Weights of a small mixture-of-experts language model, trained from scratch on English Wikipedia: 9 layers, width 160.
Below are experts of layer 5 (counted from 0) of a mixture-of-experts language model. Rows are named router (the router's row for the expert), up (a neuron's input weights, with its number) and show model dimensions 0-159. Each number is 128 + 32 x the weight over its row's rms, rounded and kept within 0 to 255.
Before each expert's rows: "comes after" lists some tokens at least twice as common just before its tokens as in all text. This comes from a sample of Wikipedia text that the model never trained on. Tokens count by the router's weight.

# expert 71
comes after: " |", "|", "  ", ";", " 1", " 0"
router [119  96  90 127 100 117 127 170 123 139 137 163  66 157  90  87 139 103  79 112 186 111  90  80 137 101  67 156 127 131  97 101 112 151 154 145 131 128 119 156 115 121 154 144 112  92 135 125 120 141 150 101 166 108 152 196 168  71 128  85 102 130 145 114  99  84 150 151 182  81 103 118 137  87 163  80 138 156  99 193 105 125  93 106 176  99 137 122  96 105 178 177  89 129 136 170 178 160  93 128  94 115 136 143 153 143  91 130 102 160 141 121 128 122  95 134 166  81 123 130 163 175  85 142 178 181 108 136 206 158  93 125  86  80 179 128 161 125  59  80 134 119 166 135 122 185 140 139 131 171 102 109 211 144 142 144 131 106  65 193]
up4 [ 89 158  95  75  92 147 106  93 134 119 130 123 120 250 131  99 134 149  98 136 207 168  90  77 116  61 172 129 161 126 234 135 120 107 146 116 143 127  66 170 136  93 143 111 202 119 135 108  75 153 134 102  96 113 121 117 137 125 140  71 120  88 133 101 122 112 166 109 150 140 135 161 114 131 146 122 129 121 145 167 161 111 139 119  85 124  99 169 135  46 106 183  71 127 109 145 142 151 105 125 107 109 162 170 166 155  74 204 147 119 148 108 164  76  98 137 127 109 117  88 139 137 118 179 122 127 109 112 145 118 106 195 143 142 184 121 174  94  70 137 141 113 125 114 101 119 136  82 118 116 131  90 142 144 177 123 110 143  90 121]
up5 [ 83 134  85 134 155  93 164  84 128 129 145 145 108 135 182 124 172  42  94 115  56 153 124 142 137 182 125 101 123 123 133 188 160  94 175 147 121 145  65  69 164 186 102 141 110 197 106  79  83 159 125 127  94 158 130 140 134  94 128 131 173 107 118 158 161 104 113 153 117 127  73 138 172  88 136 159 119  75 105 141 128 121 111 117 118 175 173 136 124 154 128 105 129 125  82 121 174 141 147 140  94  97 126 103 109 150 171 122 141 123 169 142  99 153  82 110 174  65 144 204 116 133  85  64 154 196 118 128 111 109 138 138 136 127 127 103 131 152  74  97 116 129 158  86 142 152 135 142 113 178  53 135 141 139 180  73 146  92  57 133]
up6 [150 100 151 106 125 119 157 114 120 104 120 121 109 141 103  83 120 130  82 110 230 142 130  95  82 149 119 106  90  89 150  67  74 159  95 144 171 159 121 168 141  96 159 111 112 144 122 133 118  98 119 147  97 103 145 128 174 131 147 131 155 118 137 184 102  88 143 167 122 139 114 134  94 143 107 154 130 166 121  96 125 134 112 127  64  67 170  57 125 108 159 102  97 126 134  97 151 176  94 140 162 123 166 112 198 163  71 123 127 145 135 138 126 140 186 126 121 192 153 155 133  85 156 169 180 145  99 142 154 119 111 178 106  64  81 112 166 117  75 127 162 111 123 126  89 165 115  77 122 177  43 122 175 103 185  95 108 108  51 163]
up7 [109 121 143  99 126 119 127 118 169 148 112 165  93 157 127 142  97 144 185 158 171 137 141 104 139  97 142  87 134 141 124 100 106  79 158 121 117 130  98 164 140 146 118 170 128  60 138 144 121  57 113  90 148 191 209 162  96 128 121 111 120 121 105 121 154 119 130 113 128 135 115 122 167 108 172  89 124 155 115 173 188 117 125 120 133  78 129 136 139 146 198 156  92 112 111 130 122 154 140 197 105  94 128 151  90 122  23 184 111 143 125 103 165 182 106 124 106 112 111 180 181 102 137  98 171 126 161 156 154 134  61  97  51  97 172 127 129 172  48 130 113  97 117 152 135 189 144  97 206 131 154  86 120 122 144 133  92 132  63 138]
up8 [ 89  99 150 143 139 144 178 123 181 146 119 160 144 153 154 166 155  66 140  77 139 123 126  96 171 106 113 204 101 110 133 121 111 144 105  86 155 103 112 129 221 184 137 138 101 189 156 133 169 143 129  91 133 131 167 105 168 151 123  91 102  64 149 166 115 116 116 140 110 173  89  92 152 127 141 160 132  93 124 209 158 111  81 108 120 134 165 108 140  78 176 160 129 121 146 124 150 142 137 221  64  92 165  99 115 143  74  82 111 140 165 167 174 107 154 162 129 150 135 169  89  83 130 108 110 150 120  71 149  79  96 127 149 129 156 170 183 165 158 176 146 124 174 149 142 114  92 130 117  78  97 146  99 139 104 129 124  72 121 144]
up9 [ 79 177  95 154 160  84 109 102 124 124 117 144 138 152 125  82 121 142 163 102 178 117 126 106 172 100 159  90 128 132 134 111 116 109 117  94 123 108  82 173  95 117 189 123 133  62 163 119 128  45 157 152 141 142 147 123 139 146 107 110  92 141 122  99 129 136 116 122 160 148 103 179 158 186 173 155  88 142  71 193 158 106  99  99 158  69 107 138 152 119 116 100 113 133  51 154 156 130 112 151 160  66 103 178 141 128  72 156 119 111  97 111 122 142  84 135 146  69 116 137 115 108  82 186 127 163 118 136 173 101  73 124  95 111 111 123 134 155  84 135 143  87 151 164 130 129 103  62 227 156 165 115 158 156  81  96 131 132  51 162]

# expert 102
comes after: " |", " 0", "|", " 1", ";", "–"
router [139 129  96 121 141 136 171 102 119 124 140 147  16 148 105 138  90 105 117 154 105 103 117  76  99  68 101  94  89 136 109 119  97 103 105 163 154 142  59 146 151 120 160 117 134  96 114  90 105 174 128 178 167 153 171 118 157  79 120 119 100 110 134  65 133 116 152 142 173  90 111 157 138 103 168 147 165 174 114  96 115 117 127  94 185 104 113 128 112  87 154 170 129 122 122 163 156 147  80 109 142 127 184 160 139 144 108 164  95 136 138 136 120 141  87 135 170  99 136 184 212 143 149 132 172 162  62 120 144 154 139 122  64  75 167 122  87 101  99  80  95 138 159 102 104 178 160 100 107 148 187 136 193 118 138 140 109 109  78 200]
up3 [132 118 146 159 112 124 138 143 213 135 108 184 131 109 103  70 164 158 150 106 110 131 122 144 131 107 147 134  81 136  87 137  71 111  84 155 152 117 104 111 133 137 158 219 127 139 121 134 113 125 116 125 178 100  47 161 124 151 158  97  85 145 109 135  83  90 124  47 181 155 114 167 131  83 144 180 119 111 119 148 161  86 124 141 140  83 118 146 148 148 128 132  92 200 107 201 119  75 128 139 109 133 178 167 195 138 106 148 173 128 153 147 177 198 147 136 191 118 182 170 110 113 114  73 164 113 135 151 136 115  88 152 125  88 147 157  85 140  93 100  90  83 156 164 130 177 100 144 150 190 156 163 112 162 127 147 125 116 127 120]
up4 [161  93 152 128 106 121 122  70  67 131 176 151  67 145 135 175 151 193 156 156 124  92 119  89 189  68 135 147 131 135 121 111 130 105 133 190 128 124 110 112 139  88 209 153 134  51 112 108 145 166 112 122 153 145 183 167 123 147 105 130 105 101 145 117 142  95 102  63 147  55  97 141 133  92 136 127 142 105 112 118 127 135 142 123 119 125  92 129 121 167 179 208 141 107 113 180 153 144 121 217 140 103 173 143 206 152 123 131 121  99 109 165 156 131 107 124 147  78  91 123 184 177  94 136 157  85 147 127 130 124 132 146 135  88 106 152 119 129 110  81 107 130 142 122 136 200 147  91 158 156 203 106 126 119  87  83  89 112 113 161]
up5 [118 138 165 175 131  97 132 141 157  96 107 142  52 118 132 119 148 128 131  67  70 174 101 139 163  92 168 115  87 145  91 106 124 122  77 166  90 149  85 115 146 114 176 133 120 174 154 176  99 164 135 118 108 107 118 197 161 165 203 173 150 117  99 182 120 123 148 187  70 139 107 117 139 116 113 145 167 124 152 124 116 141 158 151 115 155 120  80 118 126 172 135 123 120 117 121 110 150 105 151  89 123  84 122 214  72 102  96 119 121 110 101 108 165 156 165 166  92 106 169 132 184 106 136 186 113 108 145 166 112  65 108  36 110 153 114 165  75 157 118 109 166 107 121 118 161 119 153 124 144 169 111  84  96 189 117 188 125  91 153]
up6 [138  65 104 102 137 126 153 132 144 127 123 113 127 102 156 124 117 142  51 105 175 182 137 113 157 156 131 142 101 109 184  61 132 150  78 140 135  92 157 157 124 101  93  88 174 112 120 123 132 129  90 130 112 125 185 136 120 142  80 157 171 126 188  95 146 129  44 146 125  97 109 145 215 132 150 150 143 170  93 124 127 141 118 115 188 110 128 124 114 124 129 158 107 136 123 147 166 161 116 199  99  76 175 151  96 164 115 114 100 147 170 138  97  78 102 133 130 123  98 151 175 161 101 103 164 108  76 131 103 163  49 110 117 226 185 113  93 112  99 111  92 105 165 131  85 169 164 143 149 120 154 137 125  67 158 142 126 124  79 181]
up7 [152 106 113 121 119 107  44 101 116 152 123 128  95 131 174 120  65 100 152 103  87  99 175  95 150 162 210 113 111 130 139 140  88  97 124 173  97  67  95 120 162 130 171 184 127 128 112 153 151 153 157 148 109 105 195 100 126 153  87 153 154 114 159 113 122 101 127  68 184 105 102 120  97 103 170 142 149 159 134 177 219 139 121 116 124 180  57 143 150  86 113 172 125  67 118 126 114 111 189 151  92 142 153 151 169  87 113  91  87  91 106 141 124 147  82 141  89 132 143 147 124 120 158 140 174 154 104  77 126  70 119 145 127 162 102 132 109 122  74 120 104 159 119 136 130 166 119  80 122  89 149  82 175 123  77 130  64 109  90 139]
up8 [145 155 134  87 129 141 185 164 130 133 108 107  64 150 123 130 138 140 122 150 121  86 112  61 128  91  84 102 120 193 154 164 154 132 114 114  95 114  67 162 162 127  93 122 106 173 137 141 100 184 127 142 166 127 135  91 161 128 138 105  53  41 172 110 137 170 155 212 116 117  98 155  87 129 126 148 141 120 103 139 132 136 144  89 221 133 144 118 142 170 196 115 169 111 124  99 111 126 129 180 106 150 142 115  97 117 104 126  62 141 129 107  60  90 101 162 160  85 119 168 164 174 128  92 130 166 115 123 123 159 165 106 150  89 143 133  76 110 144 144 147 137 167 114 121 156 141  90 128  98 119 161 229 119 132  83  90 134  99 172]

# expert 76
comes after: " |", "|", "-", " 1", " 0", " 2"
router [137 146  89 130 148  95 166  93 112 105 136 155  29 139  92 109 108  99 131 160 118 152 123 114 117 104 134  82 111 138  81 139  65 104  67 168 168 101  80 158 131 120 119 152 143  85 151 141 122 149  90 108 178 146 174 135 113  82 126 110 118 103 128  54 110  83 166 104 173 146 103 152 147 110 150 145 194 144 129 190 170 134 104 135 164 149 132 117 100  80 130 178 102 103  89 147 150 130  74 120 154 122 150 161 124 105  86 161 109 154 188 154 122  97 111 153 149 138 141 136 175 164 147  99 181 178 130 128 166 134 110 149  75  34 125 136 143  84 118  98  96 155 118 140 122 184 134 136 121 153 163 133 216 123 157 133  85 107  67 192]
up3 [119 135 159 155 135 115  84 118 194  98 133 141 107 103  95  82 100  98 159 167 162 166 136 187  87 115 166 130 124 112 110 134  96 133  89 142 169 146 124 129 103 189  96 190 129 137 113 128 130 178  95 150 150 174 104 137 132 127 169 158 155 163 123  79 118 119 186 135 128 183 105  46 177 119 159  91 110 120 137 159 119 140  74 121 174 117 109 118 101  63 151 173 185 141  99 139 112 101 155 110 121  97 119 162 158 116 153 106 162 124 123 134 162 128  98 112  89 108 121 116 161 121 120 122 101 131  70 119 151  60 183 128 116 169 108 152 113 106 130 185  88 118  85 156  94  81  77  87 150  19 191 122 165 191 118 108 129  90  99 117]
up4 [129 117 101 125 140 103 162  92 162 133 108 133  99 140  74 153 111 161 119 132 193 106 126 137 174 174  39 132  93 117 142 158 153  86 133 110 129 158 102 128 113 137 182 105 188  77  88 132 135 139 130 155  56 185 146  93 186 123 129 192  97  93 105 100 130 113 141 175 119 126 131 160 118 106 130 128 145 145 163  76  81 148  74 108 132 100 185 122 112 166 131 151 151 141 152 142 171 136 108 154  49 130 140 136 136 119  30  91 120 131 136 128 158 104 170 103 124 128 155 167 166 132 142 164 161 103 125 131 169 155  43  63  91 110  80 117 138 119 157 134  80  98 134 114 132 156 162 150 112 146 137 148 180 144 113  82 102 175  69 185]
up5 [150 190 129  92 137 130 120  67 109 157 100 116 141 128 164 121  48 118 107 149 138 136 155 160  99  52 130 177 178 136 157 159 111 108 114 115 111 148  86 134 144  79 143  89 146 150  67  47 161  81 137 102 125 134 199  75 135 124  97 129 125  51 143 133 103 116 156  89 145 154 105  99  88  82 159 162  82 155  99 106 105 159 181 170 152 100 131 104 131 105 132 128 179 104 123 151 151 126 166 173 130 166 127 130 118 169 152 118 114 104 120 176 134 163 142 147 158 136 114 215 133  85 144  99  95 154 144 124 106 136 154 176 159 140 179 172 116 136 194 208 155 138 105 146 107 148 109 125 158  71  78 135 119 119 145  65 107 105 143 119]
up6 [126 143 109 127  95 135 105 101 113 112 138 125  81 126 133 161  99 102  74 118 109 174 147 134 155 153 130 130 128 175 208 146  88 142  97 110 130  95 141 143  81 105 128 139 108 151  77 146  99  94 100 116 101 108 133 131 122 124 153 100 124 168 163 109 104 125 121 166  78 181 104 116 146  85 123 139  88 163 114 159 111  46 170 110  87 129 145 132 114 127 142 148  52 112 158 147 142  98 121 139 112  94 193 152 138 125 106 134  77 105 179 172  49 149 139 147 128 148 121 197 116 155  35 157  68 143 114  70 163 184  79  99  79 151 119 145  97 145 145 105 144 149 124 197 162 174 112 136 122  62 170 100 168 116 200  82 111 129 168 126]
up7 [104 190 171 124 108  97 179  81  95 165 126 158 151 130 153 109  93 159 157  85 119 163 157  54  95 169 130  88  95 129 108 124  80 140 105 122 191 151  81 129  95 137  80  77 153 104 127 110 119 168 128 146 185 159 166 125 110 143 133 193 146 162 117  82  96  98 177 103 144 154  96 159 176 199 154 105 156 179  83 122 100  94 131 139 113  82 182 122 127 101 173 150 114 149 102 119 157 122 169 185 109 127 142 157 126 132 128 164  98 134 128 164 102 118 145 139  73 130  90 191 133 117 155 125 166 196  70 121 113 179 125 128  97  82  98 148 159  76 100 138  68 127 157 116 128 158 182 127 123 169 106 154 106 156 106 107 167 104  80 149]
up8 [132 162 122 130 132 116 174 144 143 141 151 161  86 159  86 122  80 136 105 116 141 164 173 160 148 121 165 151 153 150  75  86 131 102 157 143 148  94  61 173 150 170 147  99 158  76 132 170 152  92 105 106 122 111 123 167 127 160 188  80 101  99 135 106 127 121 160 108 162 180 135 123 139  80 126 104 169 123 122 152 133 146 120 128 155 114 127 121 151 145  95 124  89 114 178  58  79 163 106  87 155 101 159 101 156  88  20  89 148 145 138 172 178  90 147 117  98 140 152 101 117  81 225 125 122 161 128 108 191 169 121 130  93  90 133 182 121 142 115 127  94 133 161 132 121 198 107 125 123 122 142 125 191 109  88  64  70 153 154 160]